{
  "d_model": 96,
  "n_experts": 160,
  "d_expert": 32,
  "d_shared_expert": 256,
  "balance_loss": 0.000569,
  "balance_bias": true,
  "router_logit_norm": 1.0,
  "vocab_size": 8192,
  "norm": "rmsnorm",
  "lr": 0.00956,
  "beta1": 0.95,
  "batch_tokens": [65536, 131072, 262144, 524288],
  "seq_len": 256,
  "dataset": "wikipedia_en"
}
Below are experts of layer 3 (counted from 0) of a mixture-of-experts language model. Rows are named down (a neuron's output weights, with its number) and show model dimensions 0-95. Each number is 200 + 40 x the weight over its row's rms, rounded and kept within 0 to 999.
Before each expert's rows: "comes before" lists some tokens at least twice as common just after its tokens as in all text. This comes from a sample of Wikipedia text that the model never trained on. Tokens count by the router's weight.

# expert 135
comes before: " |", ".", "0", "06", "09", "08"
down0,195,260,214,195,239,127,182,140,175,189,189,195,120,199,232,185,228,176,291,213,188,215,260,222,230,187,206,226,119,187,191,135,233,194,203,230,284,185,219,217,254,156,198,225,278,179,208,167,209,216,221,211,217,300,188,200,260,160,218,233,221,222,211,219,180,185,231,275,161,191,223,208,185,159,147,193,170,169,222,148,183,165,225,216,274,139,304,184,255,285,205,169,204,253,206,131

# expert 25
comes before: ",", " to", ".", " and", " in", " as"
down25,168,226,211,230,183,171,240,179,173,276,193,213,206,172,181,181,188,162,244,204,162,224,206,144,158,100,234,150,225,220,181,254,221,159,215,227,298,224,215,149,236,193,201,243,177,186,248,230,267,182,242,212,173,195,185,291,235,149,196,244,188,176,171,182,163,174,168,127,151,277,166,244,117,211,234,274,227,180,223,191,256,217,160,221,234,198,203,242,195,160,175,247,313,208,143,212

# expert 9
comes before: ":", " the", " by", " in", " /", " to"
down7,217,217,204,175,188,234,199,219,244,151,180,192,170,197,236,221,145,235,163,246,215,232,175,138,280,222,134,203,142,224,203,259,210,209,145,197,161,217,188,197,205,183,237,175,214,210,209,213,119,219,266,257,201,213,132,187,172,226,256,128,224,257,191,207,207,129,252,136,221,252,181,212,173,170,99,225,201,215,228,177,163,260,275,230,320,229,207,211,244,266,162,171,163,152,215,232

# expert 13
comes before: " in", " the", " to", " by", " on", " he"
down13,143,203,242,239,291,231,252,138,237,233,244,170,173,211,187,209,223,259,212,208,271,253,202,149,187,229,207,200,190,193,170,184,227,194,254,224,220,182,225,217,160,215,252,232,121,205,199,154,223,189,189,272,185,170,258,173,198,174,157,208,272,261,287,208,150,189,192,233,105,169,172,99,240,155,197,239,213,130,221,244,141,283,203,196,164,173,239,202,178,195,226,242,197,168,243,182

# expert 59
comes before: ":", " ", " /", "\n", " Ins", " UTC"
down23,211,218,137,160,204,161,150,223,231,203,172,198,164,159,203,281,240,242,216,114,219,261,285,216,110,223,209,210,202,182,179,268,177,250,181,213,165,196,178,200,214,228,230,245,240,201,214,207,163,205,204,144,157,177,225,297,200,226,161,174,288,153,242,196,253,221,294,191,215,184,193,225,251,259,157,204,206,187,195,244,241,226,220,140,133,118,147,176,178,163,182,256,202,215,176,158

# expert 147
comes before: ",", " of", " and", ".", " in", ".\n\n"
down0,234,135,180,147,215,169,235,183,202,235,275,198,247,189,242,250,178,234,197,212,221,157,193,120,234,232,218,168,157,228,199,192,232,102,202,256,200,161,208,231,254,188,213,209,208,228,154,203,241,117,226,216,159,242,143,239,187,199,180,206,239,207,212,149,213,143,254,240,178,221,250,287,184,175,217,160,171,259,304,177,254,212,202,193,239,128,265,152,280,159,194,167,182,258,191,200

# expert 10
comes before: " the", "19", "20", " a", " his", "18"
down6,242,129,259,266,204,152,172,121,215,180,189,196,125,198,234,204,247,171,234,128,198,228,202,264,220,134,160,190,188,229,235,169,185,235,221,266,202,223,176,176,205,174,133,195,203,201,216,246,222,235,240,165,171,195,202,195,184,212,303,194,279,238,180,232,180,166,159,247,178,194,247,229,65,261,175,220,174,169,193,155,204,217,295,145,196,210,224,218,219,178,135,197,160,223,219,212

# expert 43
comes before: ":", "\n", "ed", " a", "==\n", "ions"
down6,147,229,235,148,188,186,186,140,239,230,262,245,213,141,150,249,259,209,158,200,164,236,158,232,201,251,134,201,227,258,152,225,238,193,185,186,171,217,234,148,258,157,214,208,226,183,156,172,209,268,239,196,152,135,142,173,244,266,262,247,230,247,128,194,253,168,182,166,236,247,265,169,140,157,156,206,209,202,154,169,160,184,160,151,186,245,203,168,153,252,189,144,167,174,147,189

# expert 68
comes before: "==", "===", "=", "The", "-", "In"
down1,115,180,250,105,175,252,204,236,213,171,255,182,201,180,102,163,211,261,158,177,249,198,240,179,269,127,220,193,186,189,213,163,205,199,255,170,203,172,222,301,171,181,187,253,212,217,239,224,183,241,212,234,224,168,189,183,204,163,154,155,162,275,151,195,193,279,228,235,205,235,176,149,153,218,209,201,251,159,147,209,193,228,222,223,163,114,138,244,246,227,165,187,178,193,168,265

# expert 34
comes before: " |", "20", "0", "19", "1", "–"
down6,239,217,258,226,253,260,221,129,136,222,227,199,193,291,246,215,212,197,170,240,284,275,168,137,157,187,202,241,182,193,155,268,149,249,141,193,199,222,211,151,243,200,164,134,146,211,149,254,168,240,223,183,228,246,159,182,252,271,234,199,253,198,165,165,178,205,211,171,236,236,176,250,199,219,187,212,278,210,235,161,223,208,222,147,190,224,182,200,126,192,117,140,195,191,212,226

# expert 94
comes before: " ", " Candidate", " —", " %", " Final", " Democratic"
down1,161,145,161,194,185,231,234,232,212,210,232,218,259,164,152,154,169,208,216,129,214,187,185,238,168,224,260,248,233,143,260,234,164,314,144,160,172,197,200,200,246,190,204,194,263,136,273,212,234,337,230,187,231,191,201,188,207,244,226,233,199,217,189,244,255,175,185,169,195,181,203,204,204,225,199,232,263,233,279,126,198,164,181,214,194,123,184,212,283,227,229,196,252,231,218,210

# expert 67
comes before: ":", "\n", " States", " (", "\n\n", " code"
down1,235,191,168,168,178,212,234,205,215,215,195,170,165,168,211,221,160,199,140,186,243,180,220,123,168,212,151,237,141,301,172,215,220,234,100,139,130,260,196,207,191,219,176,210,177,248,194,209,254,220,229,225,90,258,197,253,249,208,266,183,171,213,192,147,222,247,208,209,188,180,244,249,154,190,222,305,189,151,204,194,205,182,257,196,217,176,191,175,208,296,136,222,161,234,179,251

# expert 103
comes before: "-", " ", " •", "|", " Born", " Country"
down0,210,215,188,192,242,213,185,224,180,204,265,178,155,218,111,197,227,228,152,209,255,229,230,187,176,207,205,232,226,278,177,213,120,186,144,214,175,254,181,161,213,258,237,212,207,183,232,234,166,191,158,202,129,245,286,149,192,183,181,191,154,180,174,200,119,167,191,170,190,166,169,260,239,165,199,183,189,228,193,147,137,198,121,106,229,99,246,255,177,232,197,200,139,153,139,151

# expert 114
comes before: " ", " List", " The", " P", " \"", " S"
down0,233,245,148,181,190,217,223,223,242,182,152,188,182,187,176,177,173,225,176,295,243,152,224,201,221,241,235,231,150,251,202,206,200,209,234,249,240,206,212,161,203,231,215,217,194,234,171,173,142,196,247,182,261,218,204,169,135,233,247,231,146,194,162,137,246,123,170,192,178,119,171,239,203,226,57,220,128,125,197,215,278,215,202,230,214,205,188,274,215,174,188,169,232,222,282,167

# expert 84
comes before: " ", " —", " \"", " −", " +", " L"
down1,175,213,233,177,227,188,186,169,206,240,132,290,233,231,228,237,233,177,199,158,243,211,201,275,205,250,191,178,144,202,194,132,235,134,209,183,140,193,172,297,153,170,192,145,216,212,264,139,196,269,100,286,252,190,135,200,182,175,189,145,216,220,214,227,220,218,216,186,234,132,211,210,178,197,162,136,254,211,147,215,149,228,177,172,227,192,162,214,276,197,197,157,200,160,262,197

# expert 47
comes before: " The", " He", " In", "==", " It", "The"
down0,194,183,114,222,139,249,233,247,168,159,149,237,238,164,195,196,250,179,216,221,238,211,170,150,137,214,178,162,143,211,193,165,193,150,226,209,128,251,228,248,192,144,156,214,168,146,220,172,161,252,205,186,214,177,247,210,202,172,159,250,242,187,195,287,258,192,192,191,146,197,192,211,266,254,118,178,209,239,182,177,232,172,194,242,248,232,206,148,142,158,116,207,146,144,294,181

# expert 89
comes before: " ", ")", ";", "O", "E", "S"
down1,214,228,231,168,172,195,217,139,195,200,166,233,144,241,234,167,219,212,280,178,235,190,138,258,246,203,205,218,232,180,165,182,177,199,214,192,155,220,240,202,203,187,241,195,137,198,191,184,237,251,152,181,218,130,195,98,298,229,160,188,166,297,151,162,220,254,192,213,171,242,219,221,197,244,227,161,182,182,216,180,266,225,161,98,267,191,140,253,201,135,123,173,188,196,158,248

# expert 75
comes before: "==", "===", "The", "In", " The", " In"
down1,160,249,165,140,152,202,257,264,229,224,241,226,117,246,281,129,200,247,220,209,156,233,194,312,214,121,179,160,194,211,178,226,173,139,151,216,222,193,218,251,176,155,274,242,207,190,242,242,228,208,164,265,129,227,176,177,143,159,188,155,214,205,153,180,138,209,233,223,170,239,212,286,224,203,182,186,222,153,146,194,153,228,213,159,204,211,216,191,159,226,158,226,183,187,220,156

# expert 0
comes before: " ", " the", "1", "0", "2", "3"
down7,150,112,159,149,274,157,143,142,166,210,202,203,226,202,223,165,166,234,245,181,188,187,202,196,263,145,249,181,115,262,217,182,257,199,164,209,221,167,213,163,311,226,219,250,183,192,244,178,186,258,216,176,135,221,185,275,225,192,174,189,161,159,198,235,202,195,228,223,194,136,215,189,181,229,181,96,203,137,199,168,193,248,215,299,192,182,193,219,219,185,282,186,194,232,213,250

# expert 79
comes before: ",", " of", " (", "\n", "s", ".\n\n"
down1,223,167,124,155,238,207,166,182,196,188,217,195,92,175,206,265,215,136,222,258,247,167,208,244,132,185,198,127,171,182,199,192,223,198,226,221,199,172,257,183,275,172,171,188,147,224,253,155,163,259,196,161,181,210,203,151,273,216,229,206,149,162,120,252,209,213,184,177,202,240,298,154,187,249,194,169,203,236,227,207,191,178,269,240,222,249,146,204,210,125,234,199,118,188,175,241

# expert 54
comes before: ":", " ", " /", " Total", " Density", " UTC"
down23,121,215,178,183,281,203,281,171,188,203,219,230,141,199,244,181,162,256,108,140,62,233,232,168,167,254,163,242,177,212,107,223,212,236,196,177,263,114,184,197,251,249,189,189,229,242,179,228,193,224,194,174,196,188,136,167,192,190,209,150,204,187,217,240,202,196,173,256,170,196,195,250,156,203,211,214,203,284,152,231,217,175,201,166,187,254,211,203,203,246,247,163,194,206,262,214

# expert 57
comes before: " |", " ", " |\n", "5", "8", "7"
down17,148,273,272,70,159,144,174,160,238,203,113,153,173,257,225,244,196,293,247,236,208,206,237,169,251,255,245,183,199,164,222,172,216,208,181,155,194,227,181,177,129,160,204,201,258,120,253,202,190,177,190,220,190,188,253,188,272,184,189,160,219,246,191,169,181,208,152,209,184,229,159,215,196,210,207,201,150,189,184,250,203,188,214,243,271,203,188,125,190,220,255,178,240,233,261,198

# expert 140
comes before: " ", "0", "1", "2", "3", "18"
down1,158,182,179,222,182,227,275,186,223,238,174,179,249,175,170,275,198,297,230,212,174,261,222,221,210,232,242,144,212,120,189,196,292,189,121,234,131,224,217,164,180,143,175,195,285,213,191,185,138,227,172,195,228,237,185,277,183,176,171,167,222,188,152,196,151,172,115,237,226,236,241,152,225,211,175,193,100,282,201,231,180,165,143,202,202,187,160,183,206,209,242,206,182,179,187,242

# expert 73
comes before: " of", "s", ",", ".", " in", ".\n\n"
down1,244,196,189,251,170,182,272,151,223,258,231,221,196,238,204,167,256,207,237,128,267,197,278,154,241,170,141,205,232,198,264,178,231,145,158,220,178,200,178,227,233,226,195,167,257,222,104,238,224,285,257,218,265,166,189,222,194,158,261,199,227,160,185,246,259,270,225,266,211,96,227,206,196,177,214,222,211,158,156,156,199,170,175,191,225,225,148,203,173,129,209,193,226,168,192,215

# expert 111
comes before: " the", " a", " his", " this", " least", " an"
down1,280,166,204,228,123,217,238,149,217,234,265,217,258,107,167,190,195,278,187,216,184,187,189,222,195,222,200,177,216,130,161,189,140,233,231,178,226,177,235,236,255,218,151,176,182,225,200,247,164,205,172,172,182,193,256,171,119,176,119,201,139,166,192,158,173,213,182,211,183,185,209,190,218,153,161,203,224,159,233,244,302,90,193,136,202,266,220,151,201,203,176,195,177,262,174,252

# expert 151
comes before: " |", " and", " of", " is", " in", ","
down0,234,168,229,215,179,229,166,142,244,246,181,184,271,143,134,188,170,190,156,177,122,118,222,154,271,157,172,189,189,210,235,215,215,253,169,156,228,192,211,249,173,159,241,201,233,170,211,206,214,149,204,203,191,169,158,232,223,174,267,218,248,208,192,214,142,237,171,248,194,128,146,174,249,183,184,189,257,251,230,237,129,178,173,244,171,170,240,287,242,270,268,155,239,163,169,263

# expert 71
comes before: " |", "–", ".", ";", ",", " |\n"
down0,238,189,172,211,181,100,162,134,177,191,228,272,134,148,192,185,196,266,297,138,220,185,193,238,206,224,212,263,203,197,256,270,230,174,188,169,186,145,227,197,143,187,183,171,248,245,179,241,139,255,208,217,238,210,194,231,168,199,162,133,184,241,180,233,204,175,184,251,226,241,181,146,180,176,210,174,153,266,269,211,147,197,211,181,159,200,145,199,172,110,253,235,223,144,203,262

# expert 92
comes before: ",", "\n", " of", " and", ".", " classification"
down1,178,188,212,218,173,225,236,246,249,191,267,190,127,158,156,222,209,232,175,226,164,244,152,199,154,156,230,272,251,217,190,172,204,167,211,231,240,202,149,220,172,194,145,135,210,231,107,231,225,243,201,245,184,267,192,182,193,195,140,255,252,252,166,246,170,205,128,179,126,139,150,201,238,208,154,125,242,158,241,217,191,134,233,156,238,201,165,219,172,127,243,144,199,197,202,266

# expert 58
comes before: " ", " \"", " No", " Year", " Total", " Date"
down29,154,188,241,201,193,229,257,166,193,192,189,213,179,243,202,250,252,153,232,145,219,226,206,201,183,265,304,211,192,172,258,260,174,214,192,142,233,234,116,206,244,187,206,152,249,162,230,244,127,150,224,183,123,202,258,152,193,154,183,209,176,126,200,231,180,151,168,168,179,254,193,226,163,201,222,149,192,195,193,166,267,241,174,190,240,232,259,171,212,194,146,201,174,228,334,185

# expert 55
comes before: ",", " |", " (", "\n", "'s", " and"
down17,207,202,121,222,153,183,193,223,168,180,193,276,206,183,215,253,192,155,182,133,153,180,228,168,197,222,169,217,220,213,275,252,205,176,260,264,196,266,236,195,190,250,208,204,218,244,168,243,173,160,255,156,213,132,260,227,258,216,256,266,149,211,228,205,319,193,233,173,223,196,154,211,210,254,198,195,201,211,158,166,173,212,162,213,167,153,154,146,149,185,226,238,261,229,233,89

# expert 154
comes before: " of", " in", ",", " and", " to", " were"
down0,169,205,143,132,184,168,177,199,182,194,205,230,177,200,203,157,278,195,152,166,195,205,128,194,160,111,231,166,161,206,124,179,223,138,181,232,185,220,171,191,270,197,196,171,215,194,223,133,249,233,213,218,178,244,228,100,224,247,211,197,229,166,260,250,178,169,203,252,182,214,252,258,174,184,162,228,131,199,72,224,219,208,216,186,164,259,190,204,127,232,120,248,232,179,220,191

# expert 35
comes before: ",", "\n", " (", "'s", " and", " was"
down3,145,212,255,174,185,155,105,244,138,207,262,209,190,251,152,222,210,280,155,233,238,200,186,143,103,210,214,241,174,212,216,163,187,209,246,241,198,208,88,135,229,157,237,180,254,166,213,185,198,165,243,105,257,172,178,219,259,241,192,209,182,179,175,199,148,215,207,193,142,209,222,212,234,258,164,213,142,174,158,169,164,206,178,269,181,218,186,174,134,226,151,181,203,187,187,248